python train.py --lr_router=0.000811 --n_head=4 --norm="rmsnorm" --parallel_block=false --decay_fraction=0.74 --decay_shape="linear"
Below are experts of layer 9 (counted from 0) of a mixture-of-experts language model. Rows are named router (the router's row for the expert), gate (a neuron's input weights, with its number), up (a neuron's input weights, with its number), down (a neuron's output weights, with its number) and show model dimensions 128-255. Each number is 200 + 20 x the weight over its row's rms, rounded and kept within 0 to 999.
After each expert's rows: "mostly gets" lists some tokens that are sent to it at least half of the time. This comes from a sample of Wikipedia text that the model never trained on.

# expert 20
router,166,244,214,218,200,206,196,224,201,181,195,173,182,201,200,198,231,192,189,214,219,231,214,205,182,202,197,208,224,187,202,190,193,210,161,197,215,190,180,215,190,203,206,216,207,180,213,232,176,192,194,175,206,238,197,202,231,221,195,164,242,157,194,203,182,199,180,183,199,213,162,197,191,181,183,197,193,183,219,204,218,153,229,204,212,186,203,187,193,177,170,197,194,199,181,209,190,177,190,185,178,184,208,203,177,173,210,196,250,185,169,227,223,182,178,182,218,180,212,165,205,179,192,186,189,230,209,217
gate0,201,195,183,196,164,200,160,185,218,188,202,186,187,198,183,200,219,176,186,173,160,176,211,206,206,207,193,168,196,191,160,209,233,193,204,219,175,217,197,166,212,211,232,237,206,215,198,204,236,196,239,201,187,210,206,230,202,209,206,201,201,175,184,201,204,191,169,195,231,204,187,180,245,171,200,195,212,189,177,204,200,201,170,209,197,223,208,175,196,194,261,230,199,209,205,179,178,210,187,198,179,177,179,164,210,199,204,180,208,241,189,201,218,178,208,209,191,223,221,200,153,228,166,203,183,145,186,183
up0,217,205,210,203,204,181,192,218,232,198,222,191,185,176,144,175,209,202,211,190,182,198,186,173,211,198,195,202,200,213,177,215,195,211,157,218,189,171,187,178,184,182,189,206,203,198,169,214,192,184,235,202,191,209,226,199,197,214,244,195,200,222,210,182,196,170,165,204,185,206,223,200,206,221,227,187,188,220,204,168,196,198,219,203,183,188,230,208,146,192,207,234,218,179,193,193,173,238,207,180,182,166,217,204,202,197,200,180,219,217,181,185,221,211,170,194,218,218,180,158,190,192,212,202,193,232,234,191
down0,185,201,217,227,182,189,174,180,219,222,186,196,186,203,197,209,232,188,197,206,187,229,208,240,220,179,185,148,191,211,195,226,177,201,192,208,199,161,204,195,190,193,178,220,236,239,178,218,304,184,179,233,183,193,193,203,205,233,171,193,202,201,208,185,195,226,180,214,189,237,249,226,154,232,196,188,201,181,216,174,212,185,203,217,199,211,185,202,200,163,212,213,173,204,229,199,188,211,218,221,190,200,194,205,195,208,163,194,173,190,161,212,185,187,208,191,192,182,224,206,222,211,209,180,157,213,163,231
mostly gets: " Nominated", " 13;", " 10;", " 11;", " 14;", " 7;"

# expert 13
router,211,195,186,157,239,194,216,183,220,204,201,196,224,217,165,194,225,196,218,188,206,156,198,157,202,226,202,209,212,199,194,210,157,195,224,212,191,198,201,173,178,193,213,207,209,198,187,181,182,202,189,194,187,156,163,177,181,161,175,203,232,221,187,204,183,189,217,163,196,211,188,200,230,168,195,214,194,186,196,168,170,195,176,221,190,159,181,206,213,192,182,143,200,211,230,187,183,214,196,177,186,185,221,220,193,211,242,201,183,208,209,221,213,176,138,202,190,185,203,170,248,194,182,207,158,193,233,223
gate0,216,214,197,217,250,253,219,200,206,194,220,172,207,218,225,188,169,201,252,181,192,180,192,176,205,192,170,210,217,224,180,201,204,220,240,214,215,168,186,178,200,205,239,196,183,205,223,179,207,197,150,189,228,193,208,189,207,195,212,210,227,222,195,172,160,201,216,216,217,196,201,210,230,210,201,207,200,207,177,210,228,191,198,225,207,191,170,169,215,222,198,173,204,213,203,235,212,209,202,214,212,201,221,214,180,208,187,194,215,184,214,196,194,193,184,181,193,174,189,202,245,167,197,222,204,242,205,216
up0,205,223,206,217,254,252,225,184,225,229,235,203,222,221,186,170,187,227,235,196,186,174,194,213,200,196,168,198,209,189,207,193,185,203,224,199,201,185,206,185,192,187,215,175,199,222,209,193,203,227,182,178,220,195,210,207,247,162,206,219,217,223,230,174,184,168,221,175,203,215,189,227,204,208,202,192,216,196,176,215,212,185,225,210,190,187,181,170,194,221,186,190,182,182,235,214,252,204,198,175,222,185,234,210,203,188,186,193,191,173,211,212,201,173,190,189,215,168,163,212,193,161,186,220,203,262,222,200
down0,212,189,221,208,198,197,213,156,202,197,211,205,185,225,197,221,231,181,231,215,187,188,200,185,209,204,190,210,171,193,173,202,221,181,188,198,229,182,170,198,217,204,185,237,172,197,206,201,170,198,198,225,204,199,169,183,200,195,220,190,197,206,186,207,215,173,212,187,224,221,220,175,184,189,188,199,206,231,233,218,240,173,200,210,198,176,207,221,191,178,212,182,166,212,188,186,214,212,187,189,165,184,196,211,171,215,201,199,186,192,169,174,177,185,195,207,230,259,160,209,225,203,173,174,192,191,231,230
mostly gets: "\".", " Episode:", " him.", " by:", "ed.", ".\""

# expert 2
router,218,204,156,182,223,139,174,202,174,219,187,194,174,183,199,187,229,206,205,171,234,193,187,223,212,178,221,195,234,176,189,223,195,213,208,189,172,188,160,174,207,203,189,227,222,200,178,215,203,207,201,221,195,204,209,192,205,184,208,220,208,188,232,217,221,185,188,170,150,215,164,221,163,202,195,184,223,178,178,143,209,186,229,181,202,213,256,196,220,177,174,176,185,225,231,212,206,203,199,183,213,217,229,238,185,160,175,211,215,175,199,203,227,240,226,215,198,191,204,205,174,187,200,197,220,183,174,190
gate0,234,161,251,188,218,202,204,183,225,219,183,168,222,220,208,200,205,203,212,189,211,225,160,213,178,196,202,236,211,175,208,176,228,215,221,206,196,188,204,187,162,215,213,220,208,223,227,207,198,216,197,221,214,225,177,185,182,246,165,229,234,208,219,200,203,187,161,195,232,174,159,204,189,202,192,180,199,208,206,196,192,203,220,192,224,210,218,228,220,202,215,164,215,216,210,205,181,181,227,172,173,193,160,213,221,202,223,212,229,176,195,195,190,213,208,176,186,201,176,195,221,204,201,180,228,201,183,190
up0,199,190,210,192,213,230,186,181,169,237,217,185,201,201,165,204,160,199,220,186,227,204,182,219,195,207,194,196,217,161,176,201,187,205,194,196,248,226,181,174,234,200,232,176,198,201,217,179,191,210,200,212,195,232,224,196,216,217,197,195,236,172,207,185,192,171,222,237,189,201,194,189,249,229,198,156,214,195,212,212,207,190,164,253,211,167,192,206,190,186,212,152,206,203,206,183,193,214,196,212,192,244,208,173,207,191,187,250,220,161,203,210,207,179,219,228,179,196,209,211,191,201,194,180,222,211,175,191
down0,191,191,221,192,205,223,205,198,227,209,209,175,202,164,168,181,168,190,221,211,202,201,171,182,167,190,175,215,189,189,199,199,211,182,204,200,209,224,228,197,181,192,198,194,195,182,202,159,150,206,186,187,177,180,199,206,199,184,195,195,208,184,179,197,203,193,191,185,176,191,191,183,226,174,201,184,170,213,202,198,218,187,193,215,209,216,213,190,190,230,199,196,213,182,201,217,193,204,197,213,201,150,220,206,188,196,254,176,226,241,200,202,178,207,187,203,159,183,215,163,202,196,218,171,181,252,201,214
mostly gets: " (born", " (18", " (5", " (19", " April", " June"

# expert 5
router,187,179,230,163,190,220,205,188,228,184,228,198,204,198,160,188,202,216,166,192,180,202,232,223,202,158,181,169,157,167,204,183,191,178,201,221,198,209,166,226,172,205,160,173,205,186,199,223,263,187,154,197,188,217,189,210,197,207,182,178,162,177,186,190,192,211,202,193,181,153,239,228,204,217,208,204,204,214,202,203,193,191,203,178,206,201,216,173,214,215,202,152,183,188,206,200,181,174,227,194,184,222,184,223,201,190,212,231,168,199,236,186,212,209,206,199,228,234,215,163,215,222,209,164,207,199,179,179
gate0,227,194,185,201,185,210,215,183,191,199,218,203,167,218,208,168,208,173,176,223,193,194,194,196,186,165,205,193,194,198,184,209,202,209,231,155,229,205,196,198,222,149,200,187,190,205,197,181,206,217,191,206,180,196,161,171,202,197,248,182,212,199,171,227,192,224,199,170,214,176,198,199,205,207,165,198,186,192,233,187,216,181,196,200,220,228,198,218,205,202,160,212,177,173,188,231,208,189,207,186,199,186,185,191,151,267,200,160,206,193,215,209,239,192,225,185,192,228,184,201,209,173,247,259,171,215,198,192
up0,203,194,203,198,184,243,198,210,206,171,225,207,195,229,215,212,216,156,190,219,191,217,191,200,189,182,203,199,185,196,174,183,179,184,226,161,229,211,198,218,172,166,179,172,222,181,191,182,164,222,202,182,170,232,167,191,218,190,255,189,186,174,194,208,188,208,199,220,223,182,199,197,192,202,170,189,187,186,199,186,216,199,194,199,175,194,197,224,185,221,177,207,191,188,186,214,187,204,171,172,200,159,182,195,186,227,225,176,167,221,196,214,193,210,212,199,217,207,198,202,209,184,201,212,198,213,205,197
down0,200,194,181,164,172,229,203,188,202,189,242,210,162,177,177,179,173,201,155,222,184,262,234,200,210,245,217,192,186,151,214,220,193,194,230,206,177,213,226,188,202,219,187,199,206,203,184,211,184,186,191,188,192,196,228,236,198,219,175,231,149,211,183,206,197,226,186,196,192,193,203,199,188,205,207,209,191,198,169,213,208,176,200,235,190,241,178,192,206,206,182,226,208,205,218,183,187,204,205,194,218,196,202,177,208,185,226,196,122,201,187,221,190,189,257,193,235,212,223,180,240,197,190,167,207,177,204,201
mostly gets: " Bo", " Che", "ø", " Sey", "ö", " Conn"

# expert 0
router,221,199,209,158,220,209,159,202,230,185,205,173,182,229,224,205,171,187,209,193,197,222,163,213,220,188,203,189,197,210,196,203,215,214,217,213,194,172,203,210,201,163,192,171,203,224,225,198,281,199,197,190,190,229,218,216,178,259,199,215,187,225,232,196,198,194,198,148,186,182,215,222,191,194,210,199,195,208,191,197,207,186,181,192,198,200,191,210,192,179,207,198,183,182,211,195,236,161,175,228,175,216,176,198,211,196,172,217,178,180,189,204,202,216,217,209,232,202,185,188,204,198,181,204,192,211,216,213
gate0,205,238,191,215,198,229,168,204,220,222,208,219,215,169,178,205,205,189,192,195,146,230,203,206,225,205,173,223,235,190,208,209,189,198,208,184,191,208,185,170,230,184,183,222,195,215,177,190,214,216,170,223,205,197,191,237,157,220,214,170,217,195,204,218,185,187,187,189,242,211,190,202,184,220,225,206,214,209,220,196,192,156,227,207,186,191,195,200,175,192,205,197,193,174,206,212,226,205,217,198,182,186,226,212,175,231,192,249,215,183,195,207,226,226,224,215,179,225,160,161,219,190,184,181,185,178,201,249
up0,179,184,228,197,200,203,194,185,202,211,174,142,236,181,198,226,213,195,212,204,205,194,217,213,202,175,191,217,206,200,182,192,189,202,184,229,173,156,219,189,203,239,216,193,180,175,200,177,191,192,198,216,176,178,216,176,205,226,168,197,197,211,237,231,192,223,192,200,175,163,206,187,179,213,183,215,198,177,170,200,205,196,199,169,225,198,197,177,192,177,204,214,216,173,222,179,191,193,220,193,205,244,193,186,200,178,185,222,192,228,225,178,214,184,216,196,206,187,217,224,196,230,224,189,214,211,201,188
down0,245,217,211,209,201,213,218,200,211,205,179,170,188,220,216,197,179,165,211,210,197,232,186,220,181,187,198,148,215,212,206,172,196,196,182,173,215,205,218,181,203,177,215,159,190,221,225,198,188,205,206,219,201,223,184,190,178,193,197,224,186,201,199,213,178,193,160,223,163,181,204,173,190,188,197,181,159,205,229,221,194,218,223,208,192,186,219,178,175,207,190,177,215,204,223,195,212,188,190,197,218,161,235,139,149,189,222,198,237,211,168,194,193,208,169,183,174,174,211,186,204,209,195,207,192,208,215,193
mostly gets: "zz", " Phylum:", "TS", " Ly", "ZE", " Kh"

# expert 24
router,231,210,183,251,222,195,195,197,169,193,200,213,235,198,221,184,198,188,197,201,183,196,194,209,207,202,207,214,212,179,182,206,182,168,195,170,211,224,165,161,209,211,189,225,156,190,177,212,179,190,213,206,197,180,171,202,212,222,169,184,229,175,200,216,211,199,212,227,170,193,182,197,235,253,170,233,233,202,248,244,238,217,189,203,182,226,194,201,189,177,220,225,176,197,198,184,216,211,197,168,229,204,199,220,191,201,184,230,186,221,169,199,183,217,210,218,195,183,181,216,222,187,208,192,222,209,192,194
gate0,198,179,186,182,221,202,214,210,188,195,240,198,213,217,203,174,170,219,171,187,185,225,210,210,225,198,203,227,192,182,183,230,221,217,185,242,235,215,212,210,205,191,190,207,189,227,220,203,221,203,193,200,222,234,195,175,227,217,186,233,228,197,213,188,217,193,227,194,184,222,195,204,222,223,198,216,216,216,213,206,173,193,172,222,193,201,194,189,193,197,197,152,213,173,171,193,199,188,199,226,218,180,210,212,188,209,229,220,197,214,233,235,222,220,195,225,219,193,210,205,214,207,170,192,192,200,190,186
up0,206,199,182,205,195,217,198,189,237,221,186,220,154,192,184,197,206,194,206,206,211,171,200,221,206,220,209,169,252,213,212,208,193,193,204,146,162,184,189,185,182,168,160,184,180,205,163,191,174,202,212,187,206,189,195,183,125,200,206,150,196,215,172,206,210,202,196,211,223,178,180,199,193,194,189,197,203,211,170,218,220,201,212,194,199,197,201,205,223,203,209,221,198,219,230,221,174,218,197,180,188,199,202,185,205,213,202,235,234,222,207,186,194,188,185,204,158,237,203,200,169,204,213,195,210,174,211,260
down0,220,182,188,199,186,234,197,224,222,199,219,204,198,182,187,202,211,210,214,202,212,224,208,200,234,201,193,222,211,209,164,196,178,213,220,200,182,264,225,204,196,215,208,239,219,185,179,222,247,196,194,184,159,161,204,208,172,239,207,170,205,174,184,174,204,200,184,217,185,197,167,191,192,231,171,175,214,226,224,214,210,197,206,209,180,197,195,195,180,200,224,208,164,215,215,188,205,167,184,198,215,219,180,211,213,188,140,197,230,199,175,216,208,182,197,200,218,233,212,170,208,183,228,221,219,234,190,210
mostly gets: " along", " led", " tells", " near", " below", " gave"

# expert 1
router,171,181,202,220,170,216,196,206,186,227,168,225,209,221,167,222,191,186,221,239,168,208,202,224,222,211,175,195,194,191,215,176,245,178,206,208,224,215,227,213,205,206,170,199,184,175,219,194,267,179,191,199,219,185,213,195,184,199,231,192,187,239,175,187,192,198,231,196,195,196,241,226,177,197,202,224,166,182,187,191,196,204,172,214,170,209,185,191,169,214,203,149,201,211,190,204,210,181,217,196,176,208,197,224,185,205,159,183,187,194,194,203,207,177,204,175,220,232,219,198,188,228,214,202,215,225,203,228
gate0,193,198,206,169,206,201,195,169,212,209,173,228,205,192,209,196,208,191,206,160,154,204,174,210,232,180,214,225,186,201,179,170,202,213,213,131,136,217,239,208,170,213,197,216,193,188,230,225,226,173,238,214,185,181,198,212,199,167,215,196,169,207,204,216,193,166,224,174,214,210,227,169,177,171,192,169,225,214,201,186,245,174,152,191,222,205,197,202,182,213,189,154,216,225,149,202,225,193,196,197,197,223,220,177,195,230,216,204,193,188,208,187,215,184,214,181,222,195,206,229,182,159,236,205,206,194,187,177
up0,186,183,205,191,206,182,208,222,224,170,179,207,211,214,186,182,204,190,216,222,206,185,208,214,238,202,243,173,195,170,212,205,203,195,206,177,190,195,195,215,233,212,193,196,200,221,192,171,192,175,195,171,198,222,217,220,176,188,181,158,226,202,164,225,208,202,215,186,177,197,195,226,203,208,234,244,174,204,188,214,177,180,178,181,201,178,198,205,194,215,226,192,197,179,201,198,176,191,215,151,209,218,217,185,157,190,210,175,213,192,227,197,187,211,218,194,183,228,173,190,223,240,184,237,196,224,190,249
down0,145,161,195,171,191,209,187,196,233,199,215,165,198,219,213,203,227,197,182,203,183,185,182,206,197,200,189,204,202,183,185,192,206,155,178,196,192,207,201,206,200,166,217,225,207,193,204,183,191,197,220,192,186,216,232,229,201,196,194,158,205,201,204,193,225,223,197,156,191,200,178,221,210,208,232,201,184,208,206,179,235,204,231,202,164,205,208,212,210,167,232,204,224,208,227,193,189,198,158,190,210,191,220,217,181,174,200,176,159,186,192,223,195,219,228,181,243,227,183,184,193,215,202,186,184,217,146,210
mostly gets: " gu", " sl", " j", " qu", " ro", " rock"

# expert 21
router,250,178,203,210,203,220,177,192,172,224,196,228,202,175,182,184,196,192,187,210,235,225,221,192,195,229,182,177,205,189,228,194,208,186,192,191,185,210,199,214,247,188,219,183,223,222,177,186,272,196,199,178,221,217,207,187,215,207,219,218,190,218,238,224,223,201,210,219,186,193,219,223,209,230,203,179,233,179,199,218,204,217,202,201,196,201,178,188,190,193,215,147,193,208,192,191,216,186,214,176,195,210,242,184,201,214,176,179,218,181,209,188,236,202,197,194,217,199,240,217,159,204,165,251,222,217,212,194
gate0,227,219,193,191,225,217,220,184,210,215,208,190,197,191,207,186,215,183,193,241,200,227,212,231,208,215,211,195,187,188,199,220,232,184,206,212,246,173,178,189,225,202,200,197,157,160,238,182,205,254,215,232,166,189,206,187,153,175,196,163,195,207,186,194,184,238,178,209,215,216,210,212,190,208,204,192,172,258,185,199,206,174,209,212,205,185,174,202,178,194,202,214,202,248,189,187,215,192,220,257,189,200,215,222,199,198,172,235,205,207,200,183,215,188,185,214,187,162,164,176,183,163,201,202,211,209,189,198
up0,201,179,194,218,204,223,227,207,199,199,228,154,189,187,205,196,169,218,197,205,235,194,237,203,224,185,190,220,193,211,176,171,215,174,196,206,222,216,195,208,187,196,196,228,205,165,219,169,179,220,203,196,187,220,195,195,176,178,214,168,193,182,160,185,224,196,175,240,222,214,215,212,166,195,200,200,193,172,195,215,194,181,246,199,209,222,207,232,151,197,224,235,204,261,177,201,186,195,202,205,193,152,212,250,173,195,201,226,173,204,190,177,218,218,198,197,185,205,187,217,194,180,200,214,162,223,172,190
down0,219,199,232,195,184,217,215,180,200,204,165,199,205,177,209,237,183,195,143,223,189,216,210,214,186,208,197,216,253,194,210,221,204,195,191,189,218,193,216,217,232,230,193,220,184,207,167,229,166,188,230,208,226,169,145,194,193,198,160,181,171,183,203,207,182,199,192,231,217,200,188,207,186,198,250,202,212,199,223,191,172,223,228,227,187,207,215,216,188,205,180,245,213,200,225,205,193,198,175,222,219,198,191,182,212,194,218,182,223,209,208,189,177,174,225,206,167,193,205,198,141,187,183,183,223,204,221,203
mostly gets: " comp", "-f", " ret", " fe", " def", " conf"

# expert 28
router,180,199,208,251,202,194,193,214,199,225,201,215,236,165,190,212,197,174,236,181,211,200,249,220,168,236,193,206,196,214,233,211,222,173,207,186,165,212,170,220,227,206,201,210,235,168,187,193,224,210,191,226,258,214,188,203,194,195,204,217,184,196,214,208,230,180,206,180,179,179,207,197,200,196,182,215,202,223,186,198,206,204,197,209,198,228,232,197,211,205,212,195,210,202,195,203,193,220,200,181,170,226,218,199,203,205,215,234,251,212,157,208,201,199,187,213,189,171,216,190,178,178,168,209,186,211,198,176
gate0,165,160,192,181,220,154,193,177,234,194,254,240,200,232,192,224,201,185,190,173,164,191,211,221,190,196,215,192,184,193,183,212,159,188,211,195,207,211,208,208,188,176,173,234,203,164,240,205,202,227,194,180,191,196,208,186,225,202,204,223,212,170,178,200,216,182,212,208,206,191,216,218,196,215,252,207,233,233,177,199,209,184,200,203,199,240,222,187,230,167,214,220,194,197,171,189,206,220,187,212,205,209,208,232,192,186,178,241,202,184,179,183,187,192,153,228,203,197,197,204,216,217,223,204,202,237,208,199
up0,203,198,217,185,180,178,212,190,185,202,174,196,213,217,244,169,161,197,203,179,226,205,194,187,194,195,237,200,203,182,181,206,208,204,200,233,201,255,214,206,204,210,183,180,200,187,226,215,222,192,176,204,217,214,184,182,205,255,174,192,210,191,188,232,204,250,167,225,241,207,206,187,239,212,206,176,191,174,196,221,186,252,219,195,189,193,223,178,184,191,210,168,203,215,184,198,181,185,202,182,222,224,177,192,201,216,202,171,202,207,198,214,207,226,201,190,173,228,212,174,179,167,181,205,197,192,184,223
down0,199,208,189,220,237,170,205,230,188,216,217,231,200,202,195,211,155,194,175,184,188,192,225,175,172,204,224,191,188,201,191,194,194,188,222,208,250,226,183,200,188,239,203,193,185,186,202,201,238,223,180,210,203,212,212,195,188,192,190,162,201,205,198,228,241,201,223,231,229,203,200,195,192,175,201,191,211,206,209,199,217,188,167,166,182,210,196,227,226,227,182,186,209,216,199,195,214,222,190,206,214,176,191,142,218,227,175,216,226,201,197,219,207,247,207,193,193,168,210,216,200,230,154,234,187,179,185,205
mostly gets: " Preceded", " Country:", " Years:", " Total:", " sq", " Died:"

# expert 22
router,213,201,204,245,208,191,194,184,198,214,207,233,167,203,197,186,183,187,179,195,208,186,184,216,206,185,175,190,184,174,185,216,184,204,209,206,182,231,124,182,186,217,175,212,199,207,203,197,148,200,240,204,211,186,202,202,208,231,192,181,220,222,186,243,209,190,160,232,181,211,172,222,196,216,162,182,199,187,220,262,178,199,207,199,207,203,200,184,212,195,197,205,207,190,231,180,185,223,182,222,188,189,149,209,180,221,245,177,206,188,220,198,188,198,237,204,157,236,162,244,219,201,201,209,221,221,185,208
gate0,189,214,196,191,211,200,188,216,199,185,186,165,186,199,216,239,221,234,209,202,173,216,196,185,181,192,200,191,199,228,190,211,219,197,240,220,204,203,192,176,153,191,194,204,232,207,208,199,207,176,172,192,231,199,230,241,213,189,207,208,184,227,220,191,196,231,188,183,192,180,199,202,176,160,226,202,219,223,146,203,223,181,206,192,214,204,205,195,190,191,180,186,157,222,188,216,180,212,198,203,161,215,193,197,209,194,216,199,185,247,193,173,216,202,211,202,217,203,184,178,161,169,206,166,193,203,174,244
up0,148,204,199,213,184,210,209,223,171,244,189,191,192,166,194,212,202,183,192,223,208,180,202,185,210,194,199,195,173,161,202,219,199,186,205,206,197,205,179,237,177,189,181,213,221,200,211,170,209,161,179,181,209,180,221,231,209,207,214,185,206,200,212,217,205,195,232,206,214,189,200,233,202,199,230,212,220,218,196,207,192,151,191,154,214,218,182,210,175,196,206,223,181,184,210,224,207,240,179,212,199,184,197,199,178,162,204,210,176,211,251,214,202,182,192,150,266,212,183,204,148,184,209,202,181,200,172,226
down0,209,226,157,218,208,207,213,209,188,209,214,206,196,213,180,198,190,263,186,208,184,195,201,203,236,196,189,174,183,176,202,218,188,208,189,190,216,206,168,193,181,191,185,214,232,196,181,170,101,195,241,196,205,192,171,205,223,205,163,199,160,164,177,177,174,216,239,209,221,193,204,223,233,196,160,219,174,221,200,218,215,224,189,194,201,192,199,192,207,217,181,183,218,173,209,172,195,216,195,205,227,199,212,191,229,233,256,192,212,204,173,200,185,191,199,200,209,187,205,208,203,185,200,221,200,208,211,213
mostly gets: " in", " about", " during", " over", "In", " into"

# expert 29
router,178,196,202,172,237,207,215,220,202,195,221,182,234,201,226,189,185,229,205,188,198,204,152,218,222,162,194,202,195,178,179,176,163,188,194,203,223,208,221,220,181,216,191,179,202,209,207,189,247,207,222,187,178,189,210,202,207,214,233,203,184,240,181,172,192,223,193,203,187,189,192,190,194,241,230,190,212,214,202,204,188,203,205,161,151,166,214,225,173,229,217,174,188,181,207,190,208,213,200,248,190,225,174,166,227,239,205,194,184,192,217,237,166,185,182,226,191,175,196,204,183,231,203,205,190,216,221,185
gate0,200,227,195,215,207,205,214,228,220,200,178,201,209,205,212,194,248,195,158,209,185,201,224,178,195,187,215,203,186,168,198,198,189,171,176,216,199,202,228,181,199,190,239,190,187,235,191,188,213,223,179,211,216,191,183,194,212,231,229,207,190,161,211,217,201,183,170,205,175,263,156,212,188,152,236,244,192,209,185,186,183,216,210,198,185,188,233,189,205,231,173,197,189,201,208,227,215,198,217,197,208,214,194,217,226,174,193,187,202,198,199,211,194,184,186,213,217,202,184,196,187,156,170,213,192,189,209,189
up0,184,175,228,208,191,175,178,231,210,207,211,203,200,209,207,217,168,217,235,205,182,184,162,182,184,193,178,189,193,215,227,192,176,173,210,229,232,187,159,186,204,227,214,196,216,198,205,203,210,192,191,213,170,230,232,194,175,169,175,172,190,205,198,208,198,191,213,201,162,194,203,134,224,190,205,209,208,212,191,203,200,204,229,184,211,214,165,214,220,165,206,225,190,232,165,171,180,177,166,204,199,181,195,205,211,198,244,222,211,194,180,200,207,226,192,203,216,181,195,174,222,198,174,198,197,245,182,208
down0,202,167,196,206,190,155,223,185,201,193,191,183,250,227,244,188,224,200,193,190,245,231,209,185,224,233,217,224,240,225,185,207,205,194,208,184,228,216,176,201,194,194,221,184,205,221,247,234,179,205,187,182,184,194,213,202,212,196,237,190,208,177,186,144,194,180,237,196,183,203,179,216,173,183,206,205,232,233,211,196,219,182,186,209,232,184,174,181,218,199,216,200,204,223,198,232,207,215,216,212,184,212,196,172,185,209,224,191,243,180,181,203,188,209,176,227,187,192,189,177,186,180,218,207,176,193,193,214
mostly gets: "nik", "ș", " Alex", "ič", " Manuel", " Ram"

# expert 11
router,223,159,162,186,205,185,199,175,209,218,150,185,160,163,165,219,236,215,215,183,171,181,209,210,202,203,210,212,227,223,239,249,213,204,171,184,171,208,177,192,189,213,192,209,178,210,198,230,210,215,185,220,177,171,223,194,197,176,225,232,181,208,228,206,227,233,206,184,198,196,183,191,197,167,182,192,215,183,196,195,176,211,213,214,214,195,218,199,193,181,238,217,216,211,235,200,202,195,217,180,226,164,210,231,185,184,213,208,208,188,176,174,187,187,190,221,204,167,208,195,215,210,219,178,204,165,163,209
gate0,222,225,219,182,220,197,174,171,213,224,228,225,196,196,209,186,221,196,222,241,167,205,176,225,209,188,179,179,209,211,223,214,183,190,188,186,191,201,180,181,219,196,202,204,184,177,154,205,207,195,217,182,186,225,176,193,192,177,219,216,167,189,220,236,197,193,182,197,216,197,163,186,155,201,212,208,199,210,198,203,196,181,168,200,175,212,170,214,209,195,207,193,198,220,222,185,180,200,235,212,201,214,186,208,208,191,195,197,208,177,219,174,187,213,189,202,199,202,197,179,211,191,202,224,198,197,192,178
up0,204,201,241,206,245,195,197,215,205,181,169,206,210,212,155,217,198,201,203,211,233,198,199,160,195,197,208,202,203,214,200,181,204,221,227,161,227,178,214,203,211,211,194,204,200,189,190,186,155,226,200,225,157,195,184,169,221,192,165,195,171,227,198,197,148,235,226,229,186,190,205,180,212,185,215,180,222,183,202,188,199,205,196,212,186,217,221,216,207,168,175,199,212,187,207,175,208,244,213,194,214,170,168,227,185,238,183,214,178,221,201,166,220,179,182,193,219,221,192,195,229,189,207,194,179,209,195,190
down0,170,225,194,211,203,227,170,185,213,196,172,199,228,232,208,199,196,206,204,207,201,184,208,242,206,179,185,209,178,225,168,216,184,184,234,189,183,197,199,158,222,206,218,208,203,256,204,174,189,200,202,180,260,203,188,199,217,178,192,193,163,210,200,205,178,211,214,184,227,190,238,195,186,226,169,205,210,205,180,197,212,193,191,189,153,221,203,174,215,205,161,186,223,189,185,191,180,179,183,187,193,192,177,160,193,221,189,230,253,195,199,191,202,209,207,180,146,179,191,177,231,204,175,194,190,174,192,146
mostly gets: " years", "–18", " 195", " 2020", " north", ":00"

# expert 7
router,199,226,199,207,210,241,195,173,231,187,204,193,221,207,168,228,210,194,192,226,210,206,191,183,188,218,196,214,211,209,237,246,180,203,188,176,200,216,191,181,191,188,208,195,223,199,182,216,183,225,207,197,238,194,195,203,206,206,215,189,224,180,201,183,192,209,175,177,236,216,159,186,201,168,156,210,197,199,201,191,204,227,212,195,233,175,200,202,185,188,191,200,227,221,175,206,184,196,206,171,188,211,222,197,205,178,206,202,229,179,181,185,222,175,158,186,153,199,189,153,204,171,203,183,184,203,219,214
gate0,161,195,181,204,197,181,195,215,188,193,203,209,184,205,218,197,197,201,222,176,193,177,218,182,199,215,171,204,228,210,234,206,207,192,191,194,200,200,214,181,209,204,173,202,178,185,247,181,203,191,180,194,190,178,209,204,197,223,156,221,213,231,190,195,139,228,193,207,187,186,190,166,225,207,199,209,208,204,209,182,183,211,197,201,201,172,227,196,187,177,213,193,181,177,222,222,213,233,189,208,210,189,161,198,216,248,194,169,181,216,194,174,222,212,194,177,200,181,211,191,217,178,200,196,203,239,205,201
up0,189,194,189,180,244,215,161,212,180,212,169,198,205,210,179,189,178,187,238,210,184,236,229,217,197,204,178,185,193,221,194,213,192,182,176,208,212,189,175,184,181,164,202,166,187,173,211,228,191,189,169,187,230,242,179,142,182,184,183,188,217,220,212,212,200,196,194,233,193,177,166,190,210,221,194,200,180,212,220,188,199,198,186,198,214,174,223,180,225,203,189,177,205,211,185,237,219,165,210,198,178,213,194,216,176,203,219,204,191,232,209,236,205,188,221,221,201,200,236,187,218,214,206,197,209,229,221,157
down0,202,161,186,250,197,187,199,212,193,170,254,194,187,205,208,206,197,187,198,196,196,226,207,196,178,206,220,229,204,210,202,232,229,203,221,178,216,217,188,194,210,214,197,200,208,193,224,220,215,223,218,191,210,224,224,216,206,191,171,186,211,168,228,226,179,218,210,227,196,227,183,220,176,212,186,203,208,170,179,190,207,216,182,210,209,197,160,175,169,207,187,211,197,247,229,225,202,176,243,181,229,205,225,208,169,239,178,133,199,204,232,203,189,208,209,202,215,204,187,184,188,225,197,214,189,223,176,223
mostly gets: "″N", " Born:", " (age", " (aged", "°N", " Coordinates:"